Weights of a small mixture-of-experts language model, trained from scratch on English Wikipedia: 23M parameters, 6071 steps.
Below are experts of layer 6 (counted from 0) of a mixture-of-experts language model. Rows are named router (the router's row for the expert), up (a neuron's input weights, with its number), down (a neuron's output weights, with its number) and show model dimensions 0-255. Each number is 128 + 24 x the weight over its row's rms, rounded and kept within 0 to 255. Numbers have three digits each.
Before each expert's rows: a language model's description of what the expert responds to; "comes after" lists some tokens at least twice as common just before its tokens as in all text. This comes from a sample of Wikipedia text that the model never trained on. Tokens count by the router's weight.

# expert 59
Function words opening clauses, such as that, which, this, when, where, plus sentence-ending periods and heading closers like ==.
comes after: ".", ",", " of", ".\n\n", " that", "=="
router:070150114137140139109145134155163111129136118118104096115146124092131106125121165109122132137131126148114127111106121145102118157112153093119137168135110099083119140162125156148148122076124134112106152100082142124146077151130099131107126119140128084141121137173162106148132150134126077122176130080133123163113141131158157104133160175109167174186146091091093086144104156094095117125093119150095153136072148131140086127146110130163174125107125143096115130105122095165096136185123110147125161144151107149099107110159122144106109128138142138168123134124133156107132130133095152130140075160134111110107152117116142146124119145143103105095123100169134125110093139113106095149118107099113126137094069116090150129143116126120158103138131124073172148121128147153134142120087097
up1:128147122107124102132164137115163097132124123122149137118137143124091101141151161122124129135155175123126121105124158140128144138133104116108088122174135119096139163120112100182156129095137102110164136136158110109139120138145149136112089097128165079187145151125128127151142121118121110125111128141104172120130129097137123121123102130117107140148096155084127127146126160164087170119124116151134123143118089125113103126146104093139076119112122136106139131110124175142132110152140156158105066146171095134127137109106132139156150187103119126116137098114177125121104139173109104098145093154114124114113086103143178139118103141142144111137153151184089113144123135118091157149132125145131064122114080117085153131125118198131143085159108118085162165176164111127177122130135105
down1:144124147139145113089140095135134114135115096122110153142126116136127134133109113139156145138156100153093141124128113134115094108153127085128128148140125134133167163102104121160148114167143111072087147145130162121086155139128156144124125136071121180140106186080156156100116147162153102135136151118151095099085104112111114127110163158115141132128134103121140143133127125111134071155112126166157167139116101124086167117090135111115159137135085170170127127107135088109107145146107118150154175072130119124149090135129105138124132160116087151101137159143129128086080113118138168112093160156123113110153137131114083148134112121136144149116114130145095164089153144084107090119165089130128143117151163136134120091129121073144178118122133126075126139120132127161118082126148160

# expert 46
Opening pieces of lowercase common words after articles or conjunctions, such as compet-ing, int-ellectual, c-ooling, b-ond, l-igaments.
comes after: " the", " a", " and", "'s", " c", " The"
router:124066112128158120118147114146144136132136122107129097117157117128203094112121140179132140130106117153151128122132149147121113162135091102112195131158144135080121124168176140159107119116118113102155109159121150098168113135106122147158141121137088079131105147103087162150159129067148096152139183115105129124161091153145143111110142155155160139083134101114113106154139167129123107158125113143086144142111136166099115105132113127139150135101120127108163140129134152105134175163127125155090138094096098164137189148140135141149114108126134163131119118138138143101128159119069131154142116177143116097134143110139102138150143132099130136150131147136154126142121122079113094155164109141118124122138134144159081094149085101157164139129139136130114102139142095169133137153130088
up0:134127153108137091135117124141124125147135113129130078092121108100133102136162108164117113098097157173108160139172129109090114148124119141113168144147115148123106122119132123098095102121142100158156127157105143149112147111108112103122117145095129076136131134136113155067164135108156145123127154088125174148162115170133135131132149122117122124105145104175126104141114134132121149159095172112115162148161084166130100159133098110145126120127173115182123114132111176056126139105132134137129147099137083180119156105126145136148128132112132138160062118102137136133140106081105133158154156135130114095133122081109137147141162116103131121134116156122149087129104123092158183141130117137172144082159100165161133088118141115169140135113155143106165120101115096124134164143128085
down0:124140129145106100144092103115140158122117133142210137166111133107111108168109151100135158114132147160102141147136143150083091217084096103144090122111111091093176135155105104157108138066089137165144120129124135120112125111111115110108138129143124161154146132101120138167115138146144097122130065122142080133133133126159149168120132161105114133070121117159102143124127138152112134111095109144101132122164131122116114066146157115112144123133092121108126144130149093167096102111132137141142161113151163128168136150133124144117156132138125128145121127126144123099142149117095147118118137102108150140141134144130161134146132137144121126112118185121153103099127081096157128142141155132147085151091119118106158127147109145131155103141171106058168148140151169123155133151120094

# expert 33
First word or piece of a field label in dash-led infobox lists and headings, such as Film poster, Town hall, Capacity, Personal.
comes after: "-", "\n\n", "|", "==", " •", ")\n\n"
router:125137152124098120168123158155099156175102141083158108148104166103167118120153145147144126122114110151120125093131130149138141173108113117114109109134084164102131129156124129150122152097127143164095097131138123084160126134135119116138129133147130150177089120132094098144159141071180127154112134113162093170116141108137133139153137157087151150181133072093149156142146128128098117165141130150068155183098169155070104133133104153134156150118126119120149147100146111119140167138102136135148124139081112109110147097128133127149118140159153141157130147146161136109108128115112158170137094165116150129111138104147113146132105138133108085082138128141122120134134133127150127165124129113110123140152103165132144114056121111170141177127132096122158165151107132110132139120104071
up2:128137115163103098124128177123162123136119171108082122148111156081135119135142119111111152110155050119121108124137138108103160140131137113160190083158165172139136109184123142187111120081087127150099152092132084125120160135117150116114148135153106160162080113114121136119126127104159118110143127137120136082139139146127111122149141128136137149131121115127147161126165125113144159151138152134110085148100161108133135137149116119124173150150137140094122116123132118126140134116128097129156151115108121130112108119120107147177089081150095156144098108153126123103131143131114124084131124110171079147118162126148114174127089127130139131110131064105130172152087131126076148102149092099147084112116091137141128138057146123130135172111113119104106160155115141144109126136130133
down2:150145132129119084147132133127115087141121127151120152135145160126131137122131129151143122124124147125103086126158095118133178124184100103097129132078109123078153112142139099145121191175146132124122127130124120123092130135156097110126145144149176152120166118129120130141113106105063146155125146131100132146142132112136122112114187154121148070146135143104129115136133131126091108101122118168136123191088165114136168079111125116165117115153128112129152104066138127168178157132161160109158110160099152150119154122180130143162147121163111083141103075137130136127112141152202123175125136114088129101110102127102127113132143112157124117122131111135131103142135158109179128126134118129135152111141127147122110180129135110130139145154137111128131131103181111099071147143163125